python train.py --d_model=160 --routed_scale=1.0 --balance_bias=false --tie_embeddings=true --optimizer="soap_variant" --batch_tokens=[16384, 32768, 49152] --seq_len=256 --train_tokens=332400000 --steps=10615
Below are experts of layer 8 (counted from 0) of a mixture-of-experts language model. Rows are named router (the router's row for the expert), gate (a neuron's input weights, with its number), up (a neuron's input weights, with its number) and show model dimensions 120-159. Each number is 128 + 24 x the weight over its row's rms, rounded and kept within 0 to 255.
After each expert's rows: "gets" lists some tokens that make up at least twice as much of what it gets as of all text. This comes from a sample of Wikipedia text that the model never trained on. Tokens count by the router's weight.

# expert 18
router [132 167 149 134 142 141 100 110 142 130 154 153 136 147 106  90  92 133 136 131 128 131 101 101 162 119 123 141 166 135 110 204 158 134 100 138 145  98 138 114]
gate0 [165 130 122 144  99 104 147 100 120  96 118 112 109 139  88 101 127 125 139 105 128 160 119 143 134 130  92 137 139 144 140 150 127 140 187 113 111 134 117 156]
up0 [130 139 141 121 143 118  95  97 100  91 121 105 132 172 114  73 151 110 135  77 120 153 139 161 117 142 127 147 119 116 170 130 116 134 143 107 100 121 110 145]
gate1 [121  98 135  85 139 123 114 174 119 125 167 116 113 101 144 110 182  80 139 115 134 122  73 134 153 127 121 109 126 134 146 132 118 139 159 158 126 145 162 120]
up1 [124 118 133  90 113 113  94 165 123 122 163 109 119 105 130 128 174  73 124  97 136 140  83 143 139 117 116 117 111 139 152 140 105 123 164 143 117 166 161 111]
gate2 [125 141 128 146  94 137 127 119  95 137 121 160 154 122  99 133  98 156 128 115 128 131 121 118  83 116 125 118 139  98 116 156 124  93 111 178 128 142 107 167]
up2 [141 109 144 107 135 116 106 131 134 102 124 115 102 128 163 157 151  86 125 121 141 112 124 141 166 105 135 141 147 165 137  92 123 183 142  95 154 116 141 105]
gate3 [109 140 169 155 152 116 137 128 165 156 151 149 141 131 156 192 164 129 121 132 120 115 129 133 107 155 156  85 143 139 127 133 146  91 144  84  87 146 106 133]
up3 [104 137 150 140 150 130 116 134 159 147 149 139 136 136 157 186 154 141 124 140 127 118 131 131 103 158 168  75 146 129 115 134 127  87 128  78  86 144 125 126]
gets: "\n", " =", "==", "===", " ==", " ==="

# expert 8
router [128 133 129 110 151 156 101 123 114 145 114 141 124 159 115  99  96 134 128  75 125 151 102 103 137 151 118 125 143 109  92 133 134 143  97 128 157 108 136 115]
gate0 [100 177 157 121  79 150 187 139 102 109 100 113 120 134 173  85 103 123 162 122 128 131 154 105 159 146  82 139  98 124 114 142 116  85 134 112 119 180 136 152]
up0 [149  90 129  94 153 150 108 119 120  94 128 130 159 134  94 149 149 148 127 115 160 127 105 120 110 131 138 147 142  78 139 154 130 129 100 126 138  96 136  82]
gate1 [117 132 100 121 164 167 118 114 123 110 132 127  86 140 150 128 158 119 152 127 147 151 112 145  98 144 133 104 158 109  91  91 106 123 145 122 119 122 105 143]
up1 [165 104 163 150 141 108 158 100 102 148 143 141 109 105  96 146 116 123 141 123 103 109 110 190 135 136 147 147 154 124 204 112 161 109  99 139 128 129 143 158]
gate2 [ 97 147 178 100 130 129 167 162 127 144 167 115 144 137  81 121 110 128  97 128 121 128 105 129 104 115 120 148 114 149  98 123 122 137 146 133 126  83 125 133]
up2 [164 143 171 141 150  83 134 150 138 138 159 102 163 117 113 131  61  98 135 103 127  98 157 107 129 140 117 139 128 168 105  90 109 133 133 160 131  93 126  98]
gate3 [185  86 114 125 101 148 135 145 117 118 117 130 118 106 144  98 136 120 145 127 166 152 151 150 126 169 173 153 139 130 131 140 131 131 108 134 100 120 134 109]
up3 [107 138 128 104  61 107 121 114 132 117 116 128 135 193 126 140 123 139  99 179 149 141 117 121 176 106 140 145 121  86 111 104 144 171 118 126  94 114 131 149]
gets: " of", " in", " to", " for", " from", " on"

# expert 10
router [130 169  95 139 159 173  98 123 132 143 111 124 157 135 117  99 139 148 110  96 128 142  79 116 122 109  81 106 171  61 106 174 147 138 131 193 113 129 174  95]
gate0 [130 166 176 127 111  99 125 119 137 109 116 153 109 116 126 162 113 119 105 108 163 138 145 146 145 124 114 138 144 122 109 164 127 131 104 126 142 136 141 123]
up0 [ 85 181 199 138 124 142  80 155 117 122 103 121 114 112 148  78 147 111 160 133 137 128 135  90 116 111 110 148 143 131 142 128 102 132  74 118 116 140 132 137]
gate1 [ 85 134 131 136 166  83  71  88 103  60 127 145 117 161 123 143 150 138 154 150 131 131 115  90 127 168 114 114 123 131 125  98 122 168 107 126 121 155 134 131]
up1 [ 98 123 138 150 152  86  84  82 125  70 108 142 134 142  90 144 151 132 165 144 132 118  95  83 123 151 107 119 127 139 144  96 126 149 100 119 136 157 142 144]
gate2 [135 131 113 130 145 123 117 121 131 143 119 118  83 148 129  83 126 122 137 112 137 137  80 100 121 147 141 113 143 145 124 145 162 143 128 125 106 175 125 114]
up2 [109 146 106 135 143 129 115 123 116 149 115 119  97 135  98 105 122 124 137 119  96 111  88  80 155 138 153 135 153 154 110 150 156 131 121 120  94 152 116 108]
gate3 [110 152 107 139 118 134 144 180 121 133 170 115 137 126 178 133 167 138 171 135 125  98 126 149 113 143 157 163 141 129 118 145 128 106 133 115 117 147 141  99]
up3 [116 126 133 146 129 142 119 178 136 119 158 131 133 117 149 138 148 106 134 142 113  63 162 125 110 179 121 160 133 121 104 128 123 102 139 108 127 141 152 127]
gets: " 0", " ", " 1", " 2", " 3", " 4"

# expert 15
router [149 169 121 138 139 129  77 113 130 165 109 130 138 145 135 124  84 138 133  94 119 126  78  87 123 125 110 115 136 126 121 131 196 133 119 133 138 125 158 105]
gate0 [113 136 134 180 128  91 121 137 160 161 146 192 134  82 124 158 125 132 125 129 118 136 129 121 122 137  85 136 166 110 134 116 131 153 148 158 136 117 124 160]
up0 [139 131 108  97 128 146 122 115  97  80 120  91  88 164 141  76 121  76 126 110 159 120 113 129 117 109 164 127 101 161 123 153 130 118 120  97 149 133 136  85]
gate1 [103 109 123 143  85 118 125 109 129 135 148  57 134 111 117  90 156 107 119 103 142 120 158 117 100 140 155 172 164 117 123 150 155  79 131 118  98 146 120 153]
up1 [125  92  99 127 132 150  80 106 167 128 116 121 155 102 119 111 189 133  91 114 118 133 110 122 121 140  88 110 151 146  93 139 125 143 137 122 111 113 132 182]
gate2 [145 107 137 118 127 120 144 131 135 150 162 124 125 111 148 173 137 103 111 115 146  97 111 108 134 107 150 134 143 151 118  79 176 125 173  89 104 137 126 153]
up2 [141 104 103 119  93 115 122 129 119  81 130 101 151 145 150 105 114 116 182 121 148 187 110 159 138 147 158 121 173 153 166 138 104  76 152 126 107 165 119 111]
gate3 [103 126 143 168 130 128 171  95 133 163 163 111 117 144 146 158 143 130 120 158  92 172 114 102 176 135  96 133 125 128 125 160 118 136 112 100 125  94 119 160]
up3 [114 149 149 141  98 133 178 128 118 110 203 117  93 135 122 137 154 132 128 140  77 113  79 107 169  94 126 118 140 148 137 143 102 129 137 152 109 127 150 136]
gets: ",", "s,", ";", "),", "e,", " and"

# expert 21
router [169 148  87 149 176 171  67 139 101 141 116  98 129 184 139  94 112 125 136 117  89 121 105 146 145 138 111 119 153  89 130 143 140 144 145 161 137 129 144  73]
gate0 [144 141 111 149 131  88 166 132 109 126 155 121 173 155 104 126  75 119 122 168 124 114 164 122  62 133  91 132  82  91 141 153 118 120 162 104 109 154 160 129]
up0 [161 143  86 120 119 106 105 117 122 119 124 138 146 165 127 150 108 143 159 148  95  70 193 176 138 144 115 141  72 112 137 137  93 122 123 108 116 158 112 142]
gate1 [ 73 112 153 146 119 126 128 151 139  91 133 107 135 145 175  86 113 107 129 138 158 143 125  80 161 150 109  97 130 121 115 125 161  82 126 178 146 129 122 126]
up1 [123 128 117 130 112 150 156 130 144 169 127  97 141 159  88  80 157  85 136 139 129 121 104  93 191  98 110  87 149 100 106 116 137 101 107 116 108 104 135 125]
gate2 [107  54 107 147  68 126 108 115 133 101 156 166 120 132 147  99 122 150 169 120  78 122 157 115 116  83 100 149 117 127 158  67 118 118 163  54 128 133 158 135]
up2 [151  80 107 130 149 120 140 116 168  97 152 146 132 149 116 102 130 173 169 121 113  96 134 129 120  68 130 166 128 113 147  86 154 140 145  96 138 159 161 138]
gate3 [166 141 130  98 182 103 107 112 121 122 137 159 183  76 141 120 157  96 119 112 129 124 142 132  98 129 103  88 119 134 128 148 167 132 128 122 139 112 166 124]
up3 [ 70 135 159 149  93 150 128 124 106 101 125 133  97 140  76 130  97 133 161 163 135  88 104 103 127 123 152 149 139 131  99 137  99 155 153  91 143 115 133 113]
gets: "T", "C", "S", "M", "D", "G"

# expert 7
router [175 152 111 122 140 161 115 114 112 155 118 144 165 142  94 121 109 162 128 112  94 129 118 103 128 138  98 120 192 114 133 189 134 122  90 162 142 124 152  91]
gate0 [109 107  85 118  81 164  84 120 179 108 126 123 112 125 166 127 127 117 140 129 126 149 164 101 107 134 145 139  92 141 136  83 148  89  94 133 146 143 128 122]
up0 [105 140 162 156 133 125 158 110 102 122 122 176 177 148 126  89 151 142 117 101 136 102  85 145 162 104  81 121 127 142  96 137 123 135 144 170 109 138 123 119]
gate1 [ 73 116 129 147  78 101  88 118 132 141 158 150  84 102 124 128 130 141 135 150 110 108 118 123 143 136 153 113 122 146 123 192 118 167 156  88 129 152 134  78]
up1 [ 89 120 107 113  79  84  69 120 160 131 166 163 103  99 138 144 129 124 128 113 117 103 100 128 134  97 163 114 135 130 156 180 113 171 146 112 153 153 120  81]
gate2 [152 163 167  97 165 148 165 159 121 112 129 159 150 126 136 156 137 124 115 141 110  76 140  90 120 121 130 121 106 122 123 110 146 136 121 129 105 142 164 107]
up2 [128 177 151 131 138 138 172 100 116 124 130 118 122 103 128 172 129 151 104 136  75 100 153  76 128 129 130 133 135  90 170 119 159 142  67 141 121 164 144  73]
gate3 [120 139 165 166 111 135 108 122 187  89 145 121 125 118 157  94 173 107  95  71 160  86 125 170 151 111 118 130 168 144 111 122 119 127 122  91 116 124 154 104]
up3 [143  83 127 172 158 129 142 129 172 112 150 119 144 117 108  90 144 149 138 117 126 135 170 142 112 139 154 107 149 168 190 118  96 120 113 132 108 121  77 133]
gets: " the", " The", "'s", " his", "The", " its"

# expert 20
router [137 190 106 131 152 139 110 109 126 152 113 106 172 163 115  96 131 150 122  99 121 140 100 110 167 124 131 121 143  98 126 139 165 142 112 156 137 103 147  80]
gate0 [143 137 110  86 135 119 117 100 122 110 105 125 124 119 114 161  73 125 119 108 136 120 164 144 169 134 114 150 135 130 186 144 128 138 116 113 126 131 169 132]
up0 [ 99 139 134 125 106  99 153  77  87 120  68 134 125 120 134 119 102 125 100 111 116 135 123 159 116 123  94 124 164 130 158 135 107 147 148 127 148 110 138  91]
gate1 [ 93 164 139 122 128 119 179 109 152 144  93 106 136 117 100 164 117 159 126 125 112 125 139 159 133 149 162 153 135 157 127 119 109 132 103 147 112 143 114 117]
up1 [192 122 164 107 149 110 132 101 133 135 114 151 134 162 146  98 165  84 135 148 150 112 105 115 114  95  90  94 115  98 107  97 115 135 126 142 123 121 155 136]
gate2 [132 106 135 112 149 113 122 113 158  89 136 136 115 162 136 125 114 146 114 128 159 173 168 146 137 161 101 142 142 109 136 125 121  99 147 125 135 149 136 155]
up2 [119 118 120 136 138  96 112 103 167 100 129 130 143 123 110 104 112 109 100 119 157 161 161 144 115 132 125 142 152 134 135 121 103  77 132 144 128 127 172 126]
gate3 [129 149 104 159 131 151 125 125 172  94  73 144 106 115 115 151 160 170 104 110 120 170 119 102  95  86 139 128  93 125 161 137 136 126 150 131 118 136 148 143]
up3 [131 114 127 121  71  56 120 115 120 136 179 136 147 158 105 119 126 120 148 147 167  99 161 141 146 106 134 112 176 122 109 115 137 139 101 149 142  86 115 120]
gets: " |", ";", " /", " 0;", " Total:", " 1;"

# expert 4
router [144 155 115 128 151 152  85 132 124 152 140 121 165 143 109 125 146 142  97  76 113 147  78 108 127 112  89 118 139  93  99 151 155 112 132 206 118 123 149 104]
gate0 [125 139  94 132 136 114  88 146  87 158 140 103 107 133  87 111 117 117 100 112 111 126 124  89 160 147 154 148 141 146 105  76 153 102 149 149 107 145 144 123]
up0 [149 173 127 116 128 132 102 134 153 126 175 155 116 146 127 156 122 118 120  60 134 120 117 134 152 115 123 163 135 141 149  87 121 153 134 119 149  90 102 123]
gate1 [152  73 117 159 124 126 165 161 160 137 102 127 133 134 135 122 101 164 214 151 126 123 107 176 158 114 132 110 120 119  92 160 116 134 110 107 140 119 123 106]
up1 [137 145 138 114  99 187 128 124  96 133 155 120 120 112 139 129 122 119 117 113 108 148 140 130 114 140 167 115 111 144 197 132 143 119 158 154 116 143 169 113]
gate2 [158 153 138 131 105 116 114  97 125 126 159 138 115  96 121 130 123 109 112 142 105  79 110 138 121 125 158  76 164 116 104 131 121 111  91 116 135 123 168  97]
up2 [ 99 102 143 108 130 100  91 155 131 104 123 139 143 162 149 152  97 145 140 145 163 116 120  95 135 131 107 117 102 150 149 127 126 163 126 116 143  69 151 136]
gate3 [172 143 137 148 134  61 101 125 115 115 121 151 127 110 136 121 132 146 135  89 123 137 112 142 144 110 150  87 154 108 131  74 123  94 149 131 158 106 103 126]
up3 [137 100 141 148 123 120 105 166 111 118 152  88 160 122 140 106 109 116 131 147 119 144 148 109 132  98 140 134 157  88 150 151 104 144 133  98 140 129 162 151]
gets: " and", " to", " would", " John", " not", " can"

# expert 13
router [160 186 143 104 145 142 110 119 125 163 114  87 146 137 117 115 103 146  97 106 109 141 121  59 146 141 111 102 126  96 118 149 143 113 135 146 162  96 124 116]
gate0 [131 116 152 120 106 144 120 154 114 100 149 146 113 128 102 134 143 144 170 145 149 168 120 137 147 130 150 139 106 142 109  81  96 134 132 159 119 153  93 134]
up0 [134 146  96 146 149 135 125 118 113 147 128  87 132 146 144 129 145 132 113 106 116  89 153 121 104 131 143 128 143 123 145 179 165 105 115 110 143  97 144 126]
gate1 [120 130  79 143 123 119 132 204 155 138 132  85 153 159 105 143 133 120  88  98 121 142 157 116 167 100 132 157 109 128 125 109 121  99 152 168 137 129 115 110]
up1 [103 155 154 132 113 123  85  64 116 125 118 177 126 108 171 100 116 115 129 161  96 132 102 163 120 156 111 117 145  99 107 164 123 108 138  88  77 124 126 172]
gate2 [177 145 145 107  88 135 158 123 156 105  76 146  86 152 126 121  61 136 142  71 130 129 146 103 132 107 142  67 125 146 146 135 164 125 140 139 111 119 114 138]
up2 [ 90 141 104  86 147 112 151 117 125 128 108 132 147 139 159 115  99 141 114 149 121 149 148 133 145 152 143 143 107 108 126 137 135 102 141 118 131 137 147  51]
gate3 [133 125 112 111 152 154 128 143 105  95 143 159  90 169 105 122  94 148 136  93  99 159 122 107 138 169 118 113 110 117 125 127 114 177 144 168 150 104 107 151]
up3 [121 128 155 109  93 144 138 138 127 126  81 112 140  93 135 105 151  99 127 156 141 142  94 148 111 115 119 182 111 151 125 126 139 150 120 105 128 117 151  99]
gets: "-", "|", ":", "=", " •", " -"

# expert 22
router [142 160 121 124 153 156  92 130 124 155 138 131 166 146 103 120 144 147 102  75 113 148  93 104 132 116  88 125 139  83 103 153 150 113 133 190 113 118 153  99]
gate0 [ 84 125 140 138 106 110 159 147 142 146  74 144 121 174 173 144 113 126 115 110  97 151 127 111 117 142 149  82 142 128 125  81 119 128  92 146 137  92 153 123]
up0 [ 88 129 125 157 126 170 121 153 127 167 124 100 129 115 173 134  85 138 121 138 112 154 138 155 139 148 161 128 103  97 128 103 154 108 138 156  82 120 187 130]
gate1 [ 78 164  82 148 131 165 109 109 130 137 116 139 140 116 148 136 132 165 145 134 127 123 126 137 112  98  93 113 133 112 114 117 138 143 120 113 169  76 142  99]
up1 [143 174 111 144 137 123 153 107 131 136 117 119 133 101 171 101 177 150 139  90 129 159 127 112 130 104 127 127  85 119  77 169 183 133 178 108 155 105 129 133]
gate2 [121 175 112 119 111 148 142  89 157 164  99 147  87 139  96 120 128 122 137 113 119 155 144 128 137 160 154  84 145 138 153  99 122 159 160 154 121  95 161 165]
up2 [135 134 135  91 156 170 133 110 136 147 110 111 113 182 152 138 111 127 133 135 135 215 127 149 121 149 165 135 150 148 143 110 123 144 114  68 107  99 130 150]
gate3 [156  69 125 135 102 123 130 130 130 129 165 140 131  76 102 115 121 154 113 107 105 143 174 128 131 114 112 127 157 139 186 163 132 125 105 116 117 130 136  73]
up3 [157  68 125 124 133 125  89 114 117 129 128 147  98 113 104 169 124  72  90 133 131 118 137 119 146 123 129 132 153 121 147 152 133 118 112 114 163 149 137 110]
gets: "\n", " |", "|", " October", ".", " November"

# expert 0
router [147 162 119 137 157 157  86 129 129 151 143 128 172 148 106 107 143 143 108  77 111 149  91 102 134 116  85 124 142  85 100 157 151 109 129 189 112 116 153  99]
gate0 [114 131 135 119 159 132 148 119 149 112  96 138 114 120 100 141 138 164 120 126  88 145 153 109 136 109 131 121 138 121 188 102 117 167 156 134 158 100  88 105]
up0 [145 131  83 116 142  95 118 124 103 135 158 106 148 116 106 159  74 151 104 123 153 175 135 194 134 148 156  97  98 140 131 132  89  76 156 146  97 155 161 165]
gate1 [118  97 129 167 143 143 122 141  97  66 116 102 113 145 167 148  89 146 145 130  95 139  89 120 111 100 139 123 102 131 159 112 118 115 135 115 147 126 145 175]
up1 [169  97 121 125 150 134 143 112 150 156 128 128 159 159 124 161 106 155 104 131 126 122 118  78 126 142 112 122 153 117 161 156 132  95  95 132  70 168 164 146]
gate2 [172 156 115 143 162 114  92 134 160 123 108 101 139 163 121 103 100 124 138 116 125  97 165 118 120 121 149 164 153 142 112 155 159 107 136 152 152 153 154  91]
up2 [ 70 113 153 128 122 171 206 165 117 139 121 137 162 132 156 149 118 122 128 145 121 126 151 139 119 143 113 143 141 116 127 152 143 154 133 141 132 124  72 138]
gate3 [102 159 168 148 122 126 123 126 139 154 120 199 138  97 133 127 105 101 132 111 134 119  91  97 190 126  95 123 121 125 144 102 155 131 154 135  78 143 145 107]
up3 [131 159  74 111 137 125 140 121 166 121 127 124 126 110 124 116  95 154 140 148 164  83 130 135 119 150 146 130 139 153 110 136 118 108  92 125 166 107  94 109]
gets: ".", " a", " and", "s.", ").", "es."

# expert 3
router [164 146  90 124 119 135  98 104 149 155  78 152 180 132 140 135 114 162 153 119  98 190  97  99 124 142  73 150 157  93  91 160 147 135 117 112 135 116 171  92]
gate0 [169 107 186 123 121 147 131 103  79 160  90 114 130  85 130 126 153 115 110 107 141 158 147 153 151  86 140 165 149 132 147 126 149 128 137 120 102 167 148  88]
up0 [113 166 120  99 147 138 110 149 117 130 122 128  98 116 159 141 104 133 157 138 105 140 127 134 126 146 104 117 107 132 107  68 121 140 149  77 116 157 140 102]
gate1 [109 108  87 130 103 148 107 158 118 115  96 141 151  84 151 105 114 121 109 140 132 106 144 127 133 107 125  76 150 111 163 111 191 111 153 118 117 137 158 149]
up1 [125 136 142 173 142 157 161 125 160 138 113 123 127 142 114 146 136 149 107 103 151 165 133 119 116 119 118  99 126 102 147 160 118  92 140 124 152 119 118  54]
gate2 [142 102 122  97 101 134 164 121 135 127 147 125 172 140 177 119 112  88 115 141 141  95 111 154 146  73 116 121  99 173 104 153 126 159 100 115 123 151 132 136]
up2 [154 121 177 137 153 113 164 105 124 126  78  88  88 111 122  86 147 120 111 140 113 131 116 134  87 123 105 120 136 148 124 149 138 118 148 164 130 103 127 148]
gate3 [123 117 146 129 163 178 116 140 153 122 125 144 138 126  58 124 115 152 134 165 138 159 149 135 140 113 162 130 122 164 112 144 131 113 106 127 157 104 123 167]
up3 [111 104 132 110 162 127 111 105 151 162 125 137 142 120  89 153 121 137 148 174 127 148 118 125 108 117 146 159 152 138 113 128 125 115 125 130 164 132 131 169]
gets: " that", " In", "In", " after", " where", " when"

# expert 23
router [147 169 120 133 153 151  94 131 115 159 139 127 172 148 104 119 143 148 114  81 115 154  89 105 137 112  87 123 140  85  97 156 155 115 139 187 113 122 154  99]
gate0 [149 106 101 130 124 152 142 129 136 134 138 131 132 146 127 134 173 139 197 143 169 121 103 162 137  98 105 121 140 144 143 173 116 143 129 132 122 126 124 119]
up0 [123 144 100 141  79 138 117 157 112 135 155  81 109 136 150 128 165 126 137 126 138 129 102 109 125 139 111 120 134 132 112 125 113 179 123  89 130 143 131 121]
gate1 [133 123 129  82 182 161 122 111  88 110 144 129 110 119 165 139  95 136 137 119  79 125 173 116 119 141 122  98 127 114  94 127 109 118 108 119 130 122 129  98]
up1 [108 151 137 126 126  89 113 137 130 122 112 109 152 156 108 112 130 119 136 164 118  94  91 158 121 167 118  81 122 145  91 109 125 147  93 149 146  91 132 107]
gate2 [167 164 158 131  95 148 109 136 100 128 120 111 129 117 152 117 117 112 131 139  98 130  94  98 149 115 152 106 188  85 142 120 132 158 104 129 128 191  93 104]
up2 [ 66 102 142 125 135 125 163 106 106 130  93 140 139 122 105 122  71 125 126 119 166 158 134 147 165 140  99 112  91 161 185 126 115 152  99 120 153 105 111  92]
gate3 [110 149 136 138  89 143 156 139 135 122 156  71 114 132  70 131 128  82 126 103 137 117 153 150 185 124 138 106 100 119 142 121 122 148 101 109 126 147 139 114]
up3 [130  86  97 112 153 172  96  97  92 141 152 150 147 118 144 145 125 182 129 141 110  79 128  87 124 126 142 139 105 112  88 117 166 113 113 113 135 119 143 124]
gets: "\n", " were", " was", " T", " New", " M"

# expert 6
router [153 151  86 120 100 183  73 112 120 145 136 110 130 125 137 143 107 164 112  90 128 150 117 122 157 128 122 108 176  89 165 151 146 137 104 127 150 110 153 104]
gate0 [150 104 124  96 130 124 134 132  97 111 112  97 121 157 131 149 129 149 113 122 179 135 129 126 175 148 147 129 130 106 124 133 161 111 154 119  99 182  84 154]
up0 [148 134 120 136 133 129 105  88 130 121 129 138 117 153  82 125 102 130 137 137 122 151 149  65 141 141 133 140 167 108  89 115 143 154 115 183 121 110 147 122]
gate1 [ 73 147 109 152  62 112 134 110 134 176 111 158 134  85 109 140 158 136 112 144 111 114 158  97 130 119 110 107 122 164 160 161 120 134 175 134 118 129 110 158]
up1 [167  96 109 109 158 148 134  99 145 129 151 116 117 130 129 119  73 116 140 140  72 159 112 113 126 148 177 126  63 130 104  70 125 112  90 125 114 125 148 150]
gate2 [143 120 121 100 161 118 131 140 138 106 156 107 149  98 112 171  79 173 128 152 160 121 115 128 112 126 145 139 187 157 113 105 149 137 179  74 138 102 155 156]
up2 [ 88 150 137 185 103 114  85 102  73 142 129 127 120 174 110  92 124 111 150 106 112 121 150 128 126 140 157  97  94 124  94 159 102 134 103 137 140 136 133  89]
gate3 [174  86 142 126 131 127 129 116 129 122 108 123 140 159 120 138 137 130 101 142 102 129 116 152 164 148  94 120 181 132 160 124 160 116  24 150 135 111 115 129]
up3 [125 162 104 128 109 125 124 120 129  75 104 139 134 128 151 124 130 134 137  86  98 127 124 115 152 156 105 160 170 162 167 133 116 140 121  89 130 126 117  90]
gets: " as", " was", " is", "ed", " a", " made"

# expert 5
router [150 157 114 132 151 156  94 130 120 155 146 123 169 144 102 117 142 142 107  70 105 151  89  99 132 111  78 125 144  88 102 159 159 116 138 198 108 117 155  93]
gate0 [121 107 136 102  86 134 142 141 132 118 101 130 137 132 137 149 116 121 149 110 142 158 126 101 146 154 116 115 117 103 128 161 142 115 129 120 111 104 130 149]
up0 [144 120 166  95 129 146 108 143 112 144 154 134 127 105 122 125 130  99 129 184 167  98 129 131 146 182 138 100  93 179 115 150 114 128 145 121 124 105 145 140]
gate1 [134 125 148 153 106 104 119 137 141 121  93 146  94 180  95  86 134 118  81 162 180 151 166 133 148 147 129 120 137 115 121 152 144 145 113 144  86 131 101 123]
up1 [ 90 121  96 100 138 144 159 134 100 119 127 141 133 157 117 109 144 142  85 111 100 122 121 144 146 133 105 153 126 136  96  95 157 107 148 124 132 137 112 141]
gate2 [106 122 111 135 141 138 127 144 123 112 148 144 154  62 126  84 105 107 126 113  79 136  94 107 145 107 141 145 157 112 149 111 146 100 124 132 151 131 148 178]
up2 [103 107 153 161 111 128 125 105 168  98 155 116 157  99 119 132 115  99 124 151 111 138  98 145 172 125 127 121 126 138 170 141 128 120 149 112 120 120 125 119]
gate3 [150  83  93 153 122 160 117 106 129 138 112 120 130 127  84 148 137 115 115 144 118  95 110 132 124 101 139  91 151  99 121 152 133 161 104 151 121 115 140  98]
up3 [166 178 170 116 160 166 135 100 142 145 131 119 158 100 145 111 136 112 140 153 146 126 113 116  93 147 110 132 149 133  84 119 133 107 159 155 155 115 108 119]
gets: " he", " He", " she", " ", " K", " She"